{
  "num_hidden_layers": 16,
  "d_expert": 64,
  "normalize_top_k": true,
  "router_logit_norm": 2.0,
  "rope_theta": 10000.0,
  "decay_shape": "linear",
  "final_lr_fraction": 0.1,
  "max_seq_len": 1024
}
Below are experts of layer 3 (counted from 0) of a mixture-of-experts language model. Rows are named router (the router's row for the expert), up (a neuron's input weights, with its number), down (a neuron's output weights, with its number) and show model dimensions 256-383. Each number is 128 + 24 x the weight over its row's rms, rounded and kept within 0 to 255. Numbers have three digits each.
After each expert's rows: a language model's description of what the expert responds to; "comes before" lists some tokens at least twice as common just after its tokens as in all text. This comes from a sample of Wikipedia text that the model never trained on. Tokens count by the router's weight.

# expert 2
router:133162123102112138129169115151108109110149120126131159102124089150155104128142121114110139124126143149138113135154091129152131119134129086096141130173127130126121123108147153158123147109154101132111144118159109138105144188141124158116131136140129134108148110113102100159130125112121123083121119137111141115120138085135140138102139142124157134126102131144094117149106130101110127099138
up0:074116146106133107162170150140126142129137147116142151118163130095122163131135131096154191110079138157055089117140122159114138138133119118095131127131105087145122115139123144140127106165127139141095155137118143129141128140146116157117114167112109131141115118123099102093135158118138096104131147141169125131185127108110130132075126134120114098122102098113090129119131065135149141135120
down0:185124135144137160141113169130093073154106131153103103163093121166136061135142103126128107143107137101133134138130123138103132144101127120099152096122140125117100143126114149146130122103145097142146089155168141150126147148097151073141119097125147114099142118126142089126174133105131135121134169137111126092067155138095104136141143130178125162107138149129157127131136169121107105162156
up1:126103133095120127101110129119134135143088134154108122104138133139144095107107135112129119122099109090148075131090139125116094133127093157137172093143093123167110118147185121089152152117148110136147159127144159111103143127149143118101160151092111185097170149130132108112106128122096133071143133137113153167139161128207151171147109101118138122186137077140090085151104133142140110128101
down1:085127122145141142108150123148125107123165154098110127136113067120148163127114134135159136149133145101144134121146184141120157123112109088130136104127130132122142083126095138163129136172090154095098096092110106144118122109126122138111147100170065088153145121129142073159124107140140115159118091088149157063162144121116155171132105148136118142086135146175146126154116133103126140146088
up2:113131139145103110151165140145155114114121105121152104120117125083139109086118130150130169131103150126111160135139095140133148120116147056152139159105167146113125142103129086090104060153174067141089178107164160132125111121115124113134129117128128158164120142113111146132079135125133124145133101101099095111171094164138108118146162115105119146156121173107113156150120145158151103146137
down2:134163131126126104092112143127101103158126142109086136118096159155114096179162125105176125166111160118118144097129141119104128112101094138076100118113105140100089172152100137160122162087148145112140136149101122128154121130111125127142109096127154105149103117134125102098132152161120149146117123132144118134142134134129123148136085178168126161136128151144142152132114160145123112118128
up3:097137134092163115135136111109152122103048136157145149158138145091137189118143131114119092110152114111154089121152098098127142177133091125138138118097090137110115108142170129131140091156072151098094111139140173154112170126141130146111102156135101132114123141147090127145147138183125072130161124155103136109114127173118123142172147094131119165141190127124133155143124150139149156135099
down3:135154160123117132099079092120160105111185139107116154080127098111096136134129126111148160111109139126116147155096095157132117147101179136159140117157129132120116151083119184177132144156114110152133112097137087134117092146131162156148111143075137111144119120137120148134173143090095097165099109066117110114099145104130097134123101124158126128096091151112102131152137114164165112110121
up4:168131099150093131126107139124142134111145141121140155106144128090127101124096131129115108143100116137129150174172151143105084145117099144105128143069104112135130138108088179113094113112146142137095093079139098176131090106120136136177149161143150074095116084115122111112148129152126139133164148084135135152078139130148118152122145129154075149113148088134140120149143138144098082151104
down4:136122138114118143172136094094133080129117088169114130134115094159113124096130133130110119138115130115092116121116193104141186151114124152099123128145136140088147129158140102151181111137097076138107117123143146111138138132128141135146137132148121145112149138113133140111114128098158109148147154141131138139131124149128153121121167126104159114115122134123124120127167129122138149093119
up5:110126130144116165146147141127136127119157100120121100100116134102152117140108135113132142094140127144100106199174098130121104154108126093153113101099137135134103112134133130114114095140141101135148104183149120135138139148140159144127127154145147108077132102113108142092110131164124088131106151093081094104194129145136114102165128164108128139137113111097112166131145131132149148152076
down5:138155148116108130084086117144116106167119119128063140115108150126108119154122113118139104186078132127135135074115149134108139116102139116094144100161117091109121177116150164134129119110161088135127102129136119141185133173087113117154104121085122129149142083182099133156128154106134099131133143169150156114098156111161137107117120160143117158127082138177146133150055149116130098102136
up6:107139150160147118148118148141094138146130179129096103120128122124154089137119102134121114152140149159193091113192131116119107157137128164124148110105124129123101118132134123123118105110178101139143105117135132117149101150112120122100124140142151152101122150143073126117104112139100135167145137165144105101137109122148150125129156104121122136137089111147102183121150133101119156164088
down6:095115144101104165121112138120128106122162124126101148117153162147052156150114131103151142147107120134129153114137087125133147113110139113111132153150169111158140143184148162112121187142155135133129153149128106120124134146114171131114149138116084115112159111187120099136125152137112133068120113136140135156131141138123118114163115136115103124124071118139165125165096137112172108128156
up7:111076131146136115142128148112142112128125153138111106140097129102113165130141134129161126141152171138128094095130158120118120112134113165139123115130094119115149111158107117120116132151155126105093117134178153144094141086068125072152168147151074145123084102122148091127140143161131091125142117117136117134095127138147152155098144114120179098119113129060141124058175142164131121140077
down7:125178107125150125152115090148127087134132110127160183099150127149149156127116134132152130157120165121113153148133128109133143110139167097140074120151119138117104104136115159162112137125120120173104121112140139124163105128147113102135145124085133119166138137137118149128137156149151133115151147132138129135122104136139104128159122126168112143109152099192109139192121152158128103140124
Table cell separators. Pipe separators and opening parentheses inside wiki tables of rosters, results and election figures, such as | between cells and ( before percentages.
comes before: " ", "\n", " 0", " 1", " 2", " —"

# expert 24
router:105136107130092174164119126121115108138112111109103143096089123166111104139133083144116182087165118141113074125149161107135139102110124127155133126114170160119162122152131150136143115094158162135138130177142133124132122159111154118138164121159158119131132141123153162125120107133072109092135137098139123118129117101134142126170144132118117058125142120125158116100134104129164123115116
up0:135098167158100125149147117138117181143126136097103078095137127149109125096126154137164119153109174135147108163142102134121155174160122134123104117124105165131086139127146144102141130096097149126134127170164097146069136085153117129086098109154090098107150116099099108124110156126151114137110105119132091152131124107134149132142114084156149091102172133130117145082129118091085117146103
down0:123148117139135142083125149122139132120135147151139152124100125149154169161120090114107108098077041114123158159119148127159104085117089163127118130148148120126128128179122084131138110139138114133121116108111079098106122134138095104122132111150161153126116151151094158148110127140122122111171110163103107122125144122156093104101119124107081130101122115209140121114114144165109116144141
up1:114112141163134103106168160112113107099138115124139115122146120137149106165131115135119112105114111097125082137123125134174105123107153119137141076146096101166153142131116108164107132158189142145113129078184104119162145150137134125086076163139172152115119151096116153176139108134106117130130107132113150118135159150122153105173140141131127098116126117134118123122099113137153156113128
down1:131130134099147170134085098108170124120149096134121112135096136099145134135129125119124150143129157134099125126099119109090136133117139105159096143108137115063109120101119093105122103110098154140076106112096122069117156127129155119108157121107149130153115138169153131130088147139124128124148117143135097154118117153141098114127112111125151132134108163074144098073125155113122135141073
up2:137115114142121152123135135113128138154128137136084088141147117134119088111116131136143168153133116111134092123129165121138133100135105149096137123181062156202106143074140158117118124104103092134157101102158116143138148102119131098145089115147093140143179145092148114150089096143166050124133116070084104126133180087137134160138104103163139146151080125112117118129155107127137123139084
down2:101127150085075135086099105132135103171133130126164117155083142135120161131133145135123117135140143148157154164149108171108110142141151104117147126140101094102144096161130071116158141107102157168132120122104195109142067115117149161104172087083162137104146123165137135123155134120098146144172170153126143121134124119106113156155149150111097113072125151149138152078165162137149145126197
up3:125122121086105119149132123124089137094072096099130162164143129089112128156125178100138140159086136116105119153113125188136148118118157127124096155133126094130133118123129113105145115163138139105144143149124159154102123124140151135134120098170136144145110178127129115135120139098143106184126094088151090099121138099168186130125108108121155078124115082115149117132162088146123128143123
down3:110122184128128134121110109116148131150170111111066109141110107169123149057119114117170100116132122102111158122144135105103108083151125149082161103103142164122058088135145129156123172100151110096115092141127127143107114116110103143107129111127102177122148112082110151122133121188085124127149099150139104125076141137123077119155119130092104147110153152163105122135128133149108132094092
up4:108138114125113096144105145124154135124117149081168140159104088138117127178093122099136108110188114152135106120115163148108104150141134158140132171163147088146133134110100166174097119127140130120138122119131156166142114109082144147128107150108155091151071143072134096136135111104134119148141103120108114145139125133099102115132127149124135093138126093132112148173162153139101125116139
down4:163130142127099166097134111118162069122115142141102111129152142126146178120130160101084115136107139102164148103111124165127141091133147092157093144114113152116149106118135115107133087142119131178099146165165142124109138140137113112085143105092119132124177117190131130093094142114067188133096119172133116145110113135102127156120152103144109117098114161137088132123134138144137123153140
up5:101124135125168101155170144068140135116143122129088165093135112131141131096120117096134119108151154098127127170153128137141116114199161095107109103106151190145141078109114125085099130131113136147133164137166133115112120139163128173135150157089121166116157133165130098092180139105148057087132121127148071122101111135160112101130099121139133137162122103117136158110088135143143105146106
down5:131144173135168143117126138146092125136105122146164091118142142134126117169120172156113125120137115164092132128135127098111132116140131157135119116148089129118101149143151086104109097142165165081104106108118086144118153099128139145155130141151126122161117156125088122181100153158107125173150091144113164140170119133123144147174131158145140143137129136129143099128089130107094123134115
up6:120102107162117108104100138167120129127117151116163173087150125154101147124095146127098126169131142103129122170133163130168128138131103090158127082132123138145107132130143129138105146105089160152122131126170175118175148160137134134129152135129136151147099139118126133153147080131077122157115155142161105113092104141138101120121124119077115158084085142147125123133119155139139139082091
down6:145138120104149138150133136111148120115138128108093117121131118073154137158134144087168128103111141120118163139134151119116156126118131090074083136130142115119146128129108126120128124136144138121090124139131146115149126157135139113109068136118156123134123128177122089118111138116108108096112079137122106125144137143111104144103132117160138132164154113079091092178130127136135147086108
up7:147157125119198121090148073091108132154163088130128112135142112155093133071122102107110092144163129135138128130121122128112124155152095150088180139138064176107127147127112141091127153086137112113142088118163132122157138120152086073115119157107158110120114105124120091096116096133083088127119148139120108154134096115154099105157103108128097131141127175152143150115090150123106103095153
down7:112119094123078118189141158111132129110130162147137099101120104128134144180160124136104152156141125117127159142099118132119120138105111111163104065108146084140138139083155184139119135158100098179109142143113120107119136128130146166114161122094147127148126118170091116175179115174142135113119112139152078105159126145123147137114112146152133145152114088153139100139143093146144132142099
Head nouns after articles. Nouns after the or a, often followed by of or in, such as season, team, School, schedule, work, series, League.
comes before: " of", " in", " to", " and", " for", " as"

# expert 26
router:113134083109117177152138107105133087125158129097091144139151097120108092166127110136130143114143139100113128095124143098140112094137146065156095118124131149087134134118170121120090138132157126155126135174122114115140124173118152140150119113155132136142103160142142145133113133137093131099130123152152139078139129104142162138150192098086117120142108158124135112126148136111146135078154
up0:120150135091112122105114137145122135104127150129083179149124163096147123138107091139136155098107144152064118114138124114136132093116142153157152106157105142107142140138156121123156131140139135148154148079197119146154185120132127184129166163092135133115118112135127119109124126104139140115138162140121094126136148155119111127106166111156093132144131142120149127106101151119100150162120
down0:102149097137117144119076130096122131139108109170152177098114168114099168133165140157096137094118107149097093156136153134119148170128152159109101093133192125147149138126124150160108146135156157152127152137121150125150072131167124111154133116148123145173122108126111123170120114131131123128128094119133142066104132117112138102138129127099119119119113166176122162096133117146147111103153
up1:103149145116123150126099058124121094113111156109118135105141119125146132109120138112120118113174156146125132113122110104153140118133153083151135079116108114133141095097155121152107118165136123119156108126161147159168101130097159138120143080140142148116105135167152118144135165127133104115103140112152118085142145106114150120108194115149131149086094123162099113133118130090113149118175
down1:126117137100108165130143095134087142127120144133145101131108171107136118101108125138132156164121091133133121121123089131126127160149108090129131141166110112104155081138147150153114109142167176129149121109104161102147155164096093156124140083120102101143123135142124133140109112110120173127179112110107128120101149130127147117143171105115177108139136135090141118177122148150139133101110
up2:102122121126118148148152128114124126105136122071132140082084152127155125123111109131129139134121123102123110124154128096156135130153147121119156123108108155143151083136111105161092120098148145146100123120130151136165134101135108138117116099095066125119142139154121128109153119120163138158132124113127121177150097144101125104149174104122127130164122124119158129079149129124135138175145
down2:148101113135131116129145058125117103133120175168091127131104105146113126112117165143124112120115126084095131103135112135144140099123167113162115098108141161108133134130153101164158126157156128115109139146123131103154122154110179120140143116096141118146130152125144134099105166124123142130108174108135137150130143099071159137172129066110133114079118153126135108082108102095160138118156
up3:157123146086157162137135108157152093101116149112119096109117102129113149106124181104114124093100113127151117131103121149132154149106176109177124085127130133117134196138124124100128111123136108172096123122134159116092128131086132136152142090148137168116112170162123177112111088105133109179113148123143080110123137113126107096083096142143084136145093092135138167145111160161148101165151
down3:151118125118132097122119107103117118117123122139144132158124150131131136154126104103104101166114100116090138119155131092093136128119140135104102115128106093096136113150104106105153114148125152122106146168081170123127145133122122118115141129121129098149144122102135120158121120140097138127134160048150164122062137147118133107140158098141128121151172181173137167165092107096146150128111
up4:150098133068140151107139131159085106121118107177105080112147171094118119095090096115107138096124099114130115170103144123172099127143108157124104156135148109147128134119083138144130126156136135140137147131140165099134136165108142077092091135103071086115169138101136150147144155146148133158139098171115131195136081164085141154149144092177130129112155102126071115121130130142115131154100
down4:145120173056141137122109111121106137120107112137122149170159141119119124132117116144113133100069138085092158120131114165102174114147139164141088110127138129126133121108112095177113128117161136104118109149083114120117150138100157077127101148102164084157126101115129127101127120129155138134114178098135122103132149121091152101174118129141135121105121128149122184156054084077124117101152
up5:141159138100123162111121138154119151072135148143110180122099161149142141129107147145137159098156176125128149130131168160134154099095141128169141127094124153129097136176098091109079156102132149163141173144132100088123128116098110149129125125136166146115121152160136124120119131084097150051117128128163146133139123099143146101113133158096124096113137110100138167120149153104129177154150
down5:144127132128133140103136126107059133120155148165124134117114127158121101148111149148136132085156091154119143139099082115099120140119098111076101142123138126141107120112160146148112119137172115117144123062123134145133110104130098136096122101175108112091135146123125123136137130139129092123107120112153130082131142138138097137117147134155095134177118086124120190167119114164124136130066
up6:105136134089137112129108101100169146151117113135137131145102156082165137093152145126108151138174167131155093093123140140126121119119115078172117092118089101166104127102185139131136101101143141078146128105159122115125107142090139143123191145127152137121180118125128118160097114129120095085141105132158112147138116132114139117135158149084145117054179116117105146159146137109107134087087
down6:090166153088132151166120097109103152162170109152162115132149124152156141096099152155093104163124096161130099124177123141098145181119114117127111131138132160130138137107155170174143130140136128168118117149168137114125176133148084165156121093137158150111143113136129116112141145145118119166174143141073122119140114117139124117115141123149121091120156133111122127160108117143110130136126
up7:130122129143113106135076108138143142120170138160076118096129129117114130124150118107134100116088194167134143128098125141075165152133185127184136132131109119161119124119124141112156079135135123137125110124157127168133097096154112170158088155119108117123125116164152135135127099148139107130095114173155071109127138145134117110179119108138149152127162147097109162129128159174161105143118
down7:093073133156138139089120117128154092101130094141179119108154199094140134166110150139125112137127070133083086115089156102091085127125116102117146122132127114114117115131121112152147168147152144111172170123080138128130147162150107130130128104129148121158133109113102127166101120155104138130132125115109148120083170132158143144145081168138170132146124190108120124174170137114133136137096
Common content nouns, verbs. Ordinary nouns and participles after an article or possessive in prose, such as job, team, height, published, elected.
comes before: " of", " in", " to", " for", " and", " by"

# expert 13
router:095153132093165131112099110096120094134132105094141098124145178146122146152125139108087138131161115146135163123086124153128088138142093134109142110117116126143164104103106157104113179134111117064141164134141089129107110143119189139102135121104146121135145103161159172166126142137116126125139136162154100130158127143143087137107131131136118174133162137113113088147133111141145122121130
up0:154155092108129102153106127117136121151142147083153151151109107126106146141136142069113133125179123121129120148137132107133110157157163122118152097155127148166108110090160139154098140136113111133130125102149151177138109129123156164124106096141141143102171134118134084084145070115142116141128112165093125141124140114136149118112116114130092121137153085127119150152145104143125092083124
down0:113109123147108123131128156122130135150120114157107150151123140125162130169112160145134120162136125137159142097091145136129141133135093134155094159115099091135116141165098141122185126106141136169127086142124083103122130145120150131137115101160075122143144110129134149111116112107138152119130122096154112129132114127098111101134162149096124092115123157117189117119068168137146167125160
up1:134111155110102081140148137118162117164107166122138104118157087157089090137103131139114115085117158136175155136115140183091129129124119075139145100074110114177117160143117139121139163156153116116137154102143125144155133138108139131168139092139115106147102165140158168186109144128124147123155114108126118127120125117123107164152135107140123114138110113117124127133114135136146089133111
down1:099167112090103144094127096137175146159148097093152111117114134118132144131119109090139111080140060086075091077134149120113125160100131143144139180161151135125126125086140110101153114127136105125123140121137098112110177124138117120110141165167136142092126128104114114089132119143127090148115162135111147167159128153152141124153098131113160156118104117154105139101166101095098115104115
up2:100108109138129145150109138111120140159165142138127145110114144117134115141119180146151209118147140089136134161105150103143124144163120095093156108135145117109083116119117130147115150097110111114184163133091112141138117126126144144112163082108097167123104108125140099084162135170106131155113109101164104143127105101099118166131106134079123141109149137136116118147131047121149086095148
down2:120109125119143124116164092144116131104108091120104154166133145145148145101145107097118136127101094107179111133135112087133113106101169157131129125124139121143156114153117142140160151153152135143134112155128116117134143126110136167152143104121101104149145105157173123138141098080157124080110143140109121150121139157135101110117155136122175115117150138138181116112131205114099207172111
up3:134121139096151106062134133149170138094139151142086180125141146111137142148143183120116130121114106146130098114112124122144110144121154101135122115089111085147105116137154159130160119152132138116116140159125099109184090124133114144150090112146119189118115120112142118158130118170132084113109117099119158140155127093137126106131155110096133123089120129130093119110158102148114104145142
down3:141187145139109184131146088143146123121115090106151090104130116109113094113121144174132163115121128061116120142118117144092132122140154128128121171175138124117123133098086103131119119145111148149122149125111141138131147092146122111133131126114110087151115116119106098118097087122161150131096150098110072165092146191111144159145080121148117150168122124110094161131133141102112153170118
up4:155134125105144150099092108113150132082138122129137095095118129145141144086179118113135162151134135125181083139152156216125093191101141108147097140129138123127136137137162108118104131105124098124078127134129126125141162148126137170115131169083142131108153157159137146159108127170145121118097132114142086085100171126094125190132085107145092139134136158111126094144111132140133069140159
down4:134153133152118158136120173125150114119131153120123103198121116136147103156112125101134117151141100136082128101135110078097138075138086154127120104119115092142139107112186132099145140147143122098142133104127153098106140119114108091112127141175144118167124171065116089148138145097098130143124140167125147142162076135170184132126124145148148164174131115166078173135152156113104126109085
up5:147137120122122109142145145148104117158142126132117134129168123119118128133121158153136166113107129094098100121138115138111107140109138114133129068130087089156131145137125130142127130135181135114108125144138124134120072122128138131119162120106133181111088114112078145203128178102092103115181118129099071135171139093109152160156131110112115122109148168111099146115132170109136080150115
down5:098142118123123138128143064119128154180131124136151154114157124069129100144135113137165093076117124080095115125145144121080133121116142151135135143144140140147122102078164139108104145138091142151119119106147127119128146094135094111127136138117139104076154117174097111129133122184161118133132095121128131160148139152127131131183129126123157135109123130088117112127148104123105149134107
up6:134100107096100154142123172153109136118112149119097159100148123111136138138113188113147158079143124129147129134124136101123122155114115089101118130128122098133121140050140163140129095107152133156110165111115149127155089155131152155147098112114103133121121108124145159167104171173091092151119077096162115142157125100156169131155142132096111105086129095149129121110110158106136087130097
down6:095164110151126116085137078119159163155172139081115152123113104103139133135120134122136114080109134109114118138130172146125130138111131162165164164184119161136110114140094099145139164149133123149133113124137100145109144115127092129164152126138099126118126118140094080051115088147132118141123127121132124128125136160116107137157093138158154147095115123148137140115160119115130194165148
up7:111151114124129168132125104111109116123082087126099140164129158162133080085100115137157138142121139080163125135128123112125151144123109106121145109106128112163120118114145116112096146178127109134129124113165152099109117150131152111124167118125128163113136129119157122151136103099148154116143158139113106119114098113112140129100137145127126140140138137108135108146110211125098134147124
down7:150125153104131095125114145150132126096162148112126121113120121135090140113123133124122132149132093126156102125107080103197160119158121179126119100126151138081125111132133170118148128109160139095120104120152143112121107125094158128131063119122115127124132134078131145121133143138115175153126122164145137127120126120133149126106156147082154131170139121148120117116130109187135153131111
Line breaks, section headings. Line-break tokens at paragraph and list boundaries and == heading markers; the strongest single word is fighter, as in fighter aircraft.
comes before: "-", "\n", "|", "The", "In", "=="

# expert 8
router:093126089107113151129109107165117159072113121124152124143112151147123154179170118153092132124122115127123127090099142159125102092150105131087122132096104127153183101112082152115117114114115133124078112095128120135104107112112152125123158147130151106158084162120132124126128103104127133130148119124122120141136077092119151122120108128154155140167152165154142098095111138162134152072129
up0:167086158103135157131150138143148127140132144116138158127143097134124114142135095132185128128137174108133131144170112110116186123177159141134110084128140131078094149129155130170139116144124107158147122156134144120153141122143089134120105129122109132099118091105116127127150126143092077165137146094131137147095158094132129110139116106132093102091080118090127176075177110095114112161078
down0:141180122122090130116156123127152137117078101143131082103136133145145155117156145129106137138165091131130146097108164102119070155089140094147190104138133121141100124132149093136090111102160139122137141110141082169117138120101129113106109112101132115072108098125108168090125121153080149112094094134072140103056166176175075154122134124107113125120109127185103113130121144148125129089136
up1:099131116095130152174135091116104120116158111105109146151144130155113144131151061126111158111124113131143105105140139121137136115129161121150142106078106104168119133166171139122123103150143136126130110150124170180115164059121118117151131135106120140120128140120096118122141095099135138110184179113140135142107155128119081128151169129179115103105141109104153136145152111116149196113148
down1:164076098124131153095175088121152117178132100156145110100117115154124122122151152149122097115183155094122137129123166121088051112132128126094088112144136133085109126104129147139134140110144136128110119099145107161114133129188109117170109116122133127093132105162174135131186110165124099101132118134103116130137137119100156172154095131077150091158099135114125145140108151142093076159115
up2:102138134088125122144155135117105111139151124109160079133145115175129144155123149170122131128127153129126114125103141116123134142132158072091116114122092121123116114144120144094152077115130152139122111124124040133088137137126141150122129145117153146114092159171124077092134144107108123156106184127146145115136105084119128159123111113108160158098123127138108129116111158157130133136107
down2:102136126093136130148113091170161145107119123111153169104113121122147109151134148128170134151112125121120128102147116159102149126170108119088136152129122177118171143140116124141100156124131126137131121141111157106087137158148087169150160116137121125143147128110105106118119124116144134175117128092127076140155098104122170094121112143142160078099129120139162133090152130087097169116118
up3:120140114117114129091121112132090095164171113115133098139120173123119119112124085177147146134107132137101113123123129087148145161147122119135107149134142103109116089157103114098121095069158103158170141134068104150131155148140118133136143117108150135118132119104154124187128097131123133116108210162083147144157110135165108155104111133111115112111106114149136094131156116113112118094126
down3:141096161163131117184150151124169136122120146120105154118150111128124131111112145089151124120149132152163151126135129159154165137122159147143160118132147078117119118159132150145125137151099151093093129135106112133136147094124147125120070104167092093156159135138097123061127120127158128145161104103145166126088148140162127100132106129139115148141101138116136159186136155127118097145119
up4:147080146087130108132151123137111111144143151105154129117155079118137132145123124144195131125144204127129103172160116134112176107153171118134082085137109153109126138155151136144169118125154126177100124170133131107130129131135098152128116098107110144089122118156132087108169121112123090176135154098109092158115141092118131131137151078124103106103110115090099152111187124080089148145071
down4:135144106077122135117120159135119106102084109122150105071110142151162115145145145144123112149149105145120161110113170139108109146141124125122123141158098146119162155156116122135108146113142137156124167152115115134119141152145143191080156104129128113110141107133112096134093118145135151157097111130109080115150120115111122107130117125103125079084162113165136097124107163135134155080104
up5:148074164101120139141139146144119131138147144132135140155147112136131104148133116113172139146132194120114147130178100100119175105156134155134081087136149104079088135143153125155152137132142123157131126161137145119142139102141077127116105120116100137095107091140132098109147133117114098173134154110132117126090164107116146108130136104140084091102100117086133157099170116091106095169096
down5:162120114120137112104162133116152124118093117135136106114092155137144144113161136150115117129209087128152153089124176111110097142066130131143168090155103111153091107151152106163123125115176157111119169119147061169119138135129129123098118099105131123092128105104116159119118098141109143111098111117085129140098151169150118129139125109104127144113131120201102121142092133132138134088136
up6:098154153117116083141125115121166140103131100133108187167159113144125123098088135155135127143118128129168101149152102113128136095116141172143124103088120130139151123170142125120110103156104154113156115148148173156119147099128115119149151108149110110123112136086120104122136109105148134119143160102169140097107159143130109057124158127166145127146142108119100127151128132121157154142101
down6:130079110122153172102145098133105119139166121115140129091087124139129127180155155128110130122147154102077138115118159128090113102138132127130104145155107114135121120078127143119117133141132156135106118060103140120127128127170127136114121151093143131133127133173156117142121161119142097076151098169073103137175131108114128172159087158122141122165099133139157090126163133111120109109105
up7:118104120073157102164156100151145112107120183121147120120135110154145137168124151133177133157120160137115120149151091157111156119174123094090092129111105186127144122134108168133155097094101102159103134149125127111101104126156091161143136088135105123118078146161120081126146134073137113181129154099113106165148122067104158161128118087163146098117112115105115151099161134093097135119082
down7:104130125082159128161112096151112119098127105117152121110108144138144099149145133123132137140097141145096147147136135162118153124179102113105098167109119188137166138105125151105126142111108113153108138128115148113111115166154097170152158112118136097144117171152142086144106123102143124177109141103142087144158100092098137119112111138159146102119159104136152126086139136111142140089114
Line breaks, clause commas. Line breaks ending list items, paragraphs or table rows, plus comma-attached words like and, or that, before an inserted clause.
comes before: "-", "|", "\n", "The", "In", "=="

# expert 45
router:075131067131130157157121091132112108122139083084098137104088112156115117132126095152109141110136129141130105136118140142120127127150109061120135111109184151085163151120170131121104125101161142167145143135140122111151089153146157149128130142161151141132121130116163168119105143132078089114119126157124147110124135103160134114157144112081135148136134162089134108127148162098160126094120
up0:124110195124138130139134090164152145101097156121116152126116123126123111126108102114111152119160145109125153145147125142121117128086096091101142144099123166127161145147129135088127112127137120123126146114133170131140138106107138130103108139125129117110142144159110134133098065143159113098108147115177144118132139148095114151128120137112120171146139152088108104128186164124118112099123
down0:122161106122129132143116120129078106153122139137154138118145101106079174154099143120127176143157101154117140122141150102120092139126125150096144148126111123106105112150100140127164168120141122143109162156057132105127121155111142142146084124103143103154115096102166138106169163136107152139110180120133144137116155124135129116137124088133121152179100109146109119152113120104096163122153
up1:127129112121163121147136111123097131152119127123136157126163124142106074141076112152160090121081157099148164143110111099150091113123143104089142145125143130130088140100087126101134108137147129100149105109127104115164156064126123111099101141141170129137144114119139136093123146134108102140114165121118128109082117171083136141094098116128113150074169183161138101092116121129134105150161
down1:107089138105137179124105156077128104147115081105157154130119088157104119158107119158169101152156104082136079110114124126103150123129134126105140098110122131130139137113123135116133148088123164149113140105118150118124108119101157169135108123137144159113119152144134115129123115154111146167152104094134117114162144158151169114119133114118157100170169123133143115080121111151112135139170
up2:130098128149154133133138113117120143082140112150149137110104131103155155136140124082157122153107115162090133133120144116170097146119112070146151143134122134137155114171125124154168183154119120120120142115125083161114134123172101154124136138134111124105122087156118158118113116117144129090089133127096145155134161122161129138111122067146110134171164118163137149156117109118147124153131
down2:169094093137098089186160088116106144121133143133160115143155131137105153120145140114131162138191131164071152164139147127146091142090099154150113127125142087149155132139067145121126166109158138078130110130134114128147117119086139150106138122119127111115152148125141128150167167139126137155151196153156110120080119125143094127165145113143125122087135152131119122139127118132121119123142
up3:143111110105128176105125143166178077106165105102138135140109114136181179113159119116105134143114107129113120121119129129134150160139121106096165100111159135130113100135143112154143148088140090118143128153141097134109104164144123106136109151142152112139125118148113140141095112144159146131167109107126101142126156134173119082144113135127160140127114103143134169130178105093111142127146
down3:103146120112162143141126081141131127106156142122131113160170160130124119121096128134153127116115139134107172116096106145113115172113146158183135119110083141171162123142120112088119114148163117128134124101126181097142117081168147105081148104099106134166109124089112124144137098112175130105141133135094109119160138141163154142116118153140138112131135115112117131137144174108130092097139
up4:127130139125106137120149118122125144106122119134111113116156131144079146102131096120139104137132166158151131165075163079142085117155092160155137104103103086124110150153155103097136112138119190166151102070130150109100120137107120156142103132110110095112143131127131097112141120141103115173143170120156097112132107180111085082156128144167115168153099112116142095116130123110094127128120
down4:188115179121092150096121087126119135163135131128159099146094140146138111144114122170132121084115104119131152123163139131097142114157150147137130130171127178148137130099123156135168152137172089157114143149118127149153098127096168148125112124107100128148148136134108135148135083135116163079121161060140135127146146115127174116131105078121099134141154110137106108140135123133129115143123
up5:172089142171122150133140121138120135094140150095090118107121136112093097121163147134140091102117139119150155175173084131126108162116104133111090143100134162089101116108129166127074104133137126127115121122114158138095108112113138162116129105103136096148143104168152128109119153134144135092097158115167177128136116126125164126139111159118128178085126151109145097129123104134116131139121
down5:161115148128101157115109126128153116111149143117182139143129110158141147100108143140151111133133137132133116146140097092124098142114118141118105091113112130110161110110122127157138167161126160102091136164134121091158083107161100094134148119091143067131152100137169120126132121127104158105161162095130125088146156094146136087170190092094096098148104133142164110143125089110115095164122
up6:152096138147179165144106146130134111143147117118106128095142101146116087118135115107166069108089123167181140135138070129141063146110105105129100145118159150115141138071105127096150114119165135118172119118138125139093076086138127099068155154086155124105096116157153112117114109140123132155117136134134120164131086174134113112106112187094131165139134146113106151122145120138109114083134
down6:116120091125139164133090124101132125137138117117171106135144128153123138092131125161154143126134145143126105124131101106137150088113117168107136123078122134144177136119137153147159137117098158144113136167103105082117141129173120123099137104100131117145095091117138118153153106145164124124176121110162111118108138143163163090158146138104133113102160106158108082139134119090116143124146
up7:142113105108125138124115090081145153120179099153095102133157093122148154086133096140157098127144091130140129101136134116104144140124078128092116169130141163097088158147084104154127137140126095103143156123118122097098119142181100122176163199137100117129133099161128092075143157124139115110152148144074094181133124149154109141111082151155124166140135166146157167147131103102118107114136
down7:102110099183117122111133148136088104143142096124137102141117147141102123143154122127115179156152154162073149151121142127155096080099122145128121138149088103147158092162136154138130146131138124107145137131156143160126126091167139161091129112120119099122147091108125099187120116144160129129141137131152131154156082119104135117148128121115113152124173083124128107133140142155157134108095
Head nouns after determiners. Nouns following the, a or his and often preceding of or in, such as season, time, State, growth, security.
comes before: " of", " in", " and", " for", " to", " with"